config.toml
hidden_size = 192
experts_per_token = 2
n_empty_slots = 32
lr_router = 0.00216
vocab_size = 4096
tie_word_embeddings = "early"
train_tokens = 365400000
Below are experts of layer 7 (counted from 0) of a mixture-of-experts language model. Rows are named router (the router's row for the expert), up (a neuron's input weights, with its number), down (a neuron's output weights, with its number) and show model dimensions 0-191. Each number is 128 + 24 x the weight over its row's rms, rounded and kept within 0 to 255. Numbers have three digits each.
After each expert's rows: a language model's description of what the expert responds to. This comes from a sample of Wikipedia text that the model never trained on.

# expert 49
router:121120101161121086166105101101144101107166139087164109111151057168124104132123156155161129171084135130106118148132156137104157122094118096140097143122122138163129136127134126104147152155130120088121120126181131094098162129103137144115120131104161160122146141160133164134161151090146124146121140103151141131109122125163054134108162114125122148153190120109124147122133136123161137136120153129121161120102173157107114111093110097135135137144121155157143079112116134128119097196156127133121091161099108117143146085132107098129107141134141098157101130137093156108103122118149157116
up8:160177146170150135094141135146126151100121120134134167150118107157132104151094105135158104117140143074084099145129134134133139123101123177142101142152126146139094135166158078161150143094113126133129175089149159132111126134102157121116125138134058152113131162124164138163170123124141148109133146093143105122143150123114111143107132098101131084180126124110141128168174165130109095105131146154139132122139095131124107099143103114177118104077126108076104126106097131125158105149078155114134142147134141165134153139159110148130121138124135119190136119100166132149094152129125146120
down8:163108100145114107122102111128132102100123104144130126104145114091152181131152147147114097103121100101125151143122129149138148129107154112094131122130145102124161120177130149143131114112177119100127134067184142060127131114131142151134168108143122115168145110122145094164130119152159123148126160122139141136149123121146119113090120097130093117098165102108123108151122128146099130155102127136143128101163100138148110103094082108156177119106128137159122153133112137097103171097120089116191149194106133119137128113101074128143150149125127193175134136104117157124133133158127132160
up9:142127157122108096094088135144095128122115113128078099139146141148128147156099111140125091126134147118129101086137110128148134122139140138106159108132125165168173159153086108121189110107096098143141109159110113128118142115122131166098117097122179152161095160149143098182163145103145110134136133096179121174151112159086120131094130132127140121178156107165170136143140116149151131129132128134146158117124115116086114095119088131146149141064123112125144123137176096175114149132120113126109142128158159135087166152146146123115131112139154066134169134145140135098104112133119130140
down9:140098098146106121157154159156138136131139095108090119131083108122138130107143104110118109115149131141117117112141094122167135130143133149151133149125116092152120157137130122115141147078121101162171146176141143133111142137136152115100161167134134142146131162112099073134131147155124156137119114129128157154182130098125153131146147117104123147126084148165151173148151120156137159138118139114118103146151119142130102124117153113152129145068106152152123113152151094161151168119118130141107196064194150107110153110102163163138097141120143113180147138116113135113129176097097079103
What it handles: Capitalized words within names of institutions and places, such as National, University, County, Mount, Royal, District, House.

# expert 62
router:113120082115099115138118118066154142172153110133147103128146114161114123151125083104141131181104093164094161129167103125101155134119145150127090154152146120114143128117106158142134147138118149122100121129154169091140178139112155103138117137153144144100141174144113122123145134179102127077126084128134112145101112118118160155154091142094151131088159176133117148122103153125147133115111100115117113122133130105096144086128065103145116128143109149166126159116108170125138082147108157143151124139088093114097139136138107116153137155135103126111139146124141087174147092094136107092
up0:108083085177143142145115154109127115168127110083128136152161156082113187133101071139123153122115159134118131164141147076106169144065135134125145130134125116133129163113114126146142128125180128133151117126127135110107118123122128109120148128153105150163136129121181075132086119125111146147117096129114133156133149126094118140118150095129122082143126111090165132149137155109162081153123127111105111127165169152143118092148139118142150130091125104132134128089099187127121129114162141094161122171114159114142136129153164122099151128086159138135119117088124120135113151144156097076
down0:147129155097147094154157209152111128111148134126174120120186183076132118158137086103070160186121122147141108110152103158097135118097163162134154121115111132110161128129107151145172098146131111158154123143155102108125174113119136149165129114158117149123146116100106121097123173134129141107118139160137114124107132109132108101109171123168135126109146154140121134133156107156101137131107123137133107150167137116138101118104140111140138147114116130162126115102131115169112128120172141155177149126174160146124127145146144096154115113157129119174185127133103115112139153088117140138
up1:135134107095126131127154187142159130101159124092104116141139131083126135102127146134152112120137110131114116170113104125128142098183117140095155161142150099132143096144160106106106130134080156095138136134113139136152098179117155132139109091134138112138157118146096148143107152125112113181110170139120138136165128128162130147082085137094124129117129118104104139095105138133171162125127105121127116109138130161084116116111135127131113101087129123156131140126144143162169126124159147112129080111120134143102103100106111162109123159212187124123120071101170139147101122136149164179
down1:165115132156145134103117158120109190142143108139115135165108132125146127122150134097090136122124135122145159142069131111152128103124117192112132159145110122096156180132098100148150098139138096110146138162091156169122138130104109164131089129111105118156105176153143146113136147179102185157115156117182104143139155150090121128104135151159093097083098099086147114119106134084125153136156153140133114159142159137104125115092118096136162141154115123113133113116116131117108149135133135156121120084158145114109124146110165142145146159138095105147119160119142099149135138068109129142
What it handles: Simple adjectives such as high, low, small and broad before a suffix like -est, -er, -ly, or in compounds.

# expert 40
router:136133106166098146114135165135134162131122093132131114101099092164134077131147092100117158130096149115142195122116125129092154105150158155135134105090162113146145127140136116146133102107156150096117128134086125124139164122120181166103155161135131158113156121118147122139134121127098077085070094135120082148127153151187097098151155119108126150155144153117130134152088116113116161120123129149136136109124142140124137115121142141132121135151165118150137133156095107101097131143124107136102133139087065089130147073097114130148125136115110127164079141119143162182121100151111155138
up1:143163128097120117081114165163126091126118144143158102102141162130146103097101112109103193073101125115095128116137143141132149127138150149149131154103111139174165140103136105095139132153170097140147113163112168146157134128114128160115136141111086089151120101147128166090131143188155079148198119098158092119137126105106142109110133132132141142101115139115162135112113119110161138115128169133124128144140186174124134118120135149115118141131119141150145146116096131140138096144093120109149107083089101155116075125117152150097151132120117095122115093108168124139132146111158154139
down1:112112130163146084103116131115079144108142139130122137111153159125142096146130117143118107128123095119083102125139122109163082130145119186079145108111109162159127174125138113085111156149093113141152095155125137100120129136110128158092125138116110143113137136154123126149078155128154132095132108127091108128139122076100100136121153147163126077112099128187120132113109096122141106094170164116107132146083138133133115112185112179166133082114143120155073133145112107088120129140138105144159143108154146086156153102105115151119158125093111128115127123135089135124108131079137130093
up2:144131178104158104117139066167169153149094137131124127095103112153092125128091152121116110127116127135114105137100184157099163116101137138119141154136133153138118125090150114108202124089150096128127153118130162120118150122143177139119158126135117081093073150157123112153128148108103088133154134139117114148124109110118092117120132121074131145163104115109150134128171110169133118167110105143118124139132125107146123109146138118154141155156115089161138166101107088129150141098106105110150101120145123111149091110116118135093107158134157133123135163116178148110146093177094160108
down2:178153138146153132138103145091114168135107102149142156142119130133143095141094166131152099160114119101141089142167169159143149117126127105167184120137138135143126168121099160132058157135142122140118133193157096147163126145123111095127137119085119095184118138151136088129131128149126124158108136116150141138142141121105125152124156128108106117061151118105174109101159092164109140154121086134180119130118159107136166139126074129148116117145185144139149146145115157103101112120141141142135110088128101106102160120145126121114127136153156116141147124094121160155118161137121127143
What it handles: First-syllable stems of Latinate verbs and adjectives before endings like -ive, -ion, -or, such as ex-, cons-, sec-, direct, success.

# expert 19
router:043115136141176138119115089136113143120121144083121109119157147144173112115152122131088116166137124140126118114074102124143106106108149159132174146152126136164146140146136130118163140163116090147126138139129146147123133096102106145128110110118121111120081142122116115124153122109165136144149106127157101162115104087108123130150111122169117124124131133193165109140125090088089170125162125144120106101117160153093152159148124106121135160166115122138103110155127081154088127144128098118080122115123157092140108118147105147111109083162140162132152110163130119070159133111116126084
up2:141128155078139139133118109177101127090132135113101145141139133091106097079162151119123087133185126135112126147126158141143110084114156111090159113141088142078135139122094110130190131090135114143173149117100117154136114134110132105090128121127113123115104123128130140131123076093156110137182137141089132124152095106177116128116155134091117142176125125140085117117118144106115123120150064118126141113185155128125119127143131105137159147113153136161106177113144133099141164116143096134130113154108150098125107136121122048135149143172124130122118121118133132149169129109153092135
down2:127114146136173120125130106139122141127111174080140144158142115161153100097117130168121111092117114165123104113138109183132158119097117061092126149155111131142134106163115129187111111139136127103145108158125100120136133146149113181110127109143126135130147124141133155180110155129137126150138134073097166134078112117124159100102139092160126139183121173122139133143125149151181102127132136078115138131160148084137172167138105112109113131119133128142133115134134109130143090099127108145124142124155176093164143117076139094098166093160141138148135162128131130157127127138161123161
up3:113160084142101121138134125123150129115129154175136128149144171163084108182139130128081177152183151142128140138129151068103117164150139124123155144152157137129107119122165103149127123088156127094134116115114124144116088106135122136152134148147140166120113172151122093136142136114138156137161117117132079144101174130140144107111077130110089119161167118136144103153150088143152137130121087122085072153172108111095151150165120129138120142101144139160125156091083158128150114121139113116126100121082135160112127141106135174170107113099130123148123098114120132138120157145125088129
down3:126138120163126192138144141128112089130105147146114119155125152168125107130099112111146191144109124117155139160141099109170139142118183085141113094166133146168148141141150149124109145081118126117121124132124093140115128116136112171104090159129135137143162136166126116135092130106126133119146157117102142122092070160129126124136131062099099160121119083163171110175151100150158129157120109132130127140120138117156172129156165087158096118143090105122119166085135095124136137111143141102137128104142069134137124128117130142146102156157159152135114099170158127101132132132158098119
What it handles: Word pieces inside German and other foreign names and places, especially he in Kirchheimer or Guggenheim, plus Den, we, and minus-sign digits.

# expert 11
router:126123098143161158078134052117101111133104108075108134140095124124142113164125132104136149098122122147185195110130146135146089148153148146147094134099210127131149138122126106107104107122159135153116146097091144130078114131098138131135116106110138146095101148099086157106152144147139132093094136151122126118134140119164128089121151112156104130121152119143146141147134174117165152087152131126125151101123143179112170101129156156164119131150145132113100139106122119157140132100128060105120139129098100110132143122145109114121169108132170107147122116098160128150135113121116111125
up1:095142110130147151120133115144150171129123138130131122118108165093114179126167117142103148097122148144125101119113151092139084122109115100091113126110148123180123161131114141159056129114121067184143089167110101132134148116118126124085140127151161130133089158143147097116133167128117119113094139137107117119107123117135128146160158093159123112140104100124144146117170137121133130137153131160154125083122139172151105150153159122138040127130165133098097149122114142119172120102102122168130166103092107081115122117128138142129127108106119137136164133115157125096168134113118172101
down1:141131151132166117127157185146136134141144149127134100120157110090132136173150073157131160168140161150141139107140113165108134143143087152098088107136073120165142113121106091110143091118152139130150100169119117140119123112125160112121145095117086123104130137117135137095148169109136084108182145134109156130134129144157102139120109126142130111139132158173157110115158136160119190075172131157126128147077111143118150155157139128144150099154169113125124130091151132120150118088098069132168123104157149160139118134151124132138152133116081119134108137127121138074130131142118163139
up2:140129126105135114107126113130085117095121156148136136104142115145147070169115138121168140133129134132175142115094140128121134123135122142135110164092145143135136118167156112125169090141140131150105127122159123122121110127113140161104109098156132129112096121116140081169096154108126102172182089124090119172173152137150140113145126139126109154094158145096092141077188112119076139141127128095147144129106177131098124094162107119126155126079142148112093120140098145112123113125135139160186159140146087134122096119156104147106165130116139147139149134064151118115165095110107155117
down2:105108167131143119164126140126084121104116105182132161163167091121152145142142122131148140133122110142111113104144131133112091148109110141170101137145135187160109117088141153136160125124100163093109145099165124112117147097132144104147117131125172114158111143142135133091129132126117092169097105143127138142104141098123095129090136123210161112106118155108145107131107131127145103094143104117137094139133096141108136090195136139070136095142124078127137118135128114123134166097124173127098120122141127150116143172154145130125118156115091161145132155171122106116120119138141193091
What it handles: Middle or final pieces of abstract nouns and verbs, especially before -ion/-ed/-ing, such as int(ention), disc(uss)ion, re(ason), attempt, fail, claim.

# expert 53
router:108141126125136105126157140081139148149121134128116104077130164152121103153125101154121163088123107118157137124114083136151157121070105139153133120111145169157172156151113134113128119157145145159137135137105103107114143132167120091172142130137106113093113153107101182130112194107124123174117113127136122121123153108083153130200106146130193109140176111155181114145108129090153123150104136116087122092119120134141121156108106136117126139137129118134080116120124116148049145136128149138141116139080129100095158107166136125123101117134101120103142129125139156144150111137104122129
up3:126124138104150098119098132092122143150129109119150139110175191113121070133140182131099119095141153135168133141185130145126094114112134136149120146147161140099130120113143129146093125103129131155141086117122170126150122093120135143147120146136097136079133102152108150143127106131120074130120120080158132144146153121129127147151093118096086155153116141119119145158119130168075150094131095118153147119122151129073179156078120152128115135140084118128100086097115166108099137088100080114133139172140126154151166149152144098130136118110160115132118143140114115127131169146162103138
down3:076122103109087139121078120111096108127088105143150107126110165129133129131088140163091136142175144128137136113155098119132146129191172108115089141151148153154124122107143125138152122138120142138109098129118153109101101106124121120109134164144150150149161064133118093131131100136101113165137146125100142107095143097100163147109069092118100171142121148152147144160169153141082127106158131104139120162178125105133144110115138159153143131120092121126112105096138100126104128130120097109151175108137117166150112138147094104117090127139085148093150156122162110116111115173155110122
up4:113165184130145118141136165113124136124121108143138143105129137112131161133105141128137114103140109122143149176108156142133153148136128129132104148152140128159113093135051154131076113112109132115124145145126167113087141112142130140115144102179108133090095150064145159092117128091108122156137131136101099133129156160074100140184114120080167155117140159112121115133170125123138146130139149146158148130116144168131081161106130102167139092132128121108134149094140145100102119056121132134100168167132151135126158145104123132141152119135093140154120111076084111127143154116142104155
down4:121174152129135086153098114126127141100132176118122116143100130154185161137152113140155132122108123130133102152105145134141153109132119134154136155121121130209185121166119112162127119098123126121121111164156141114108120126107104075115133073135131120146126134087154098130151128131111130124174132137119125080103165141083151102133110137111121160146146133138145117157153106090137146122187109142157152110155128113168127177114177134130134130140131096116119088141120086182102136076178109150114143125104112121123135120158174170179139128134126158111146129152123122084109126111137140141
What it handles: Pieces of English-style place and surname compounds in geographic text, such as Wood, Rock, Green, F(oot), Sm(oot)h Cove, Bro(ck)enhurst, (Jones)boro.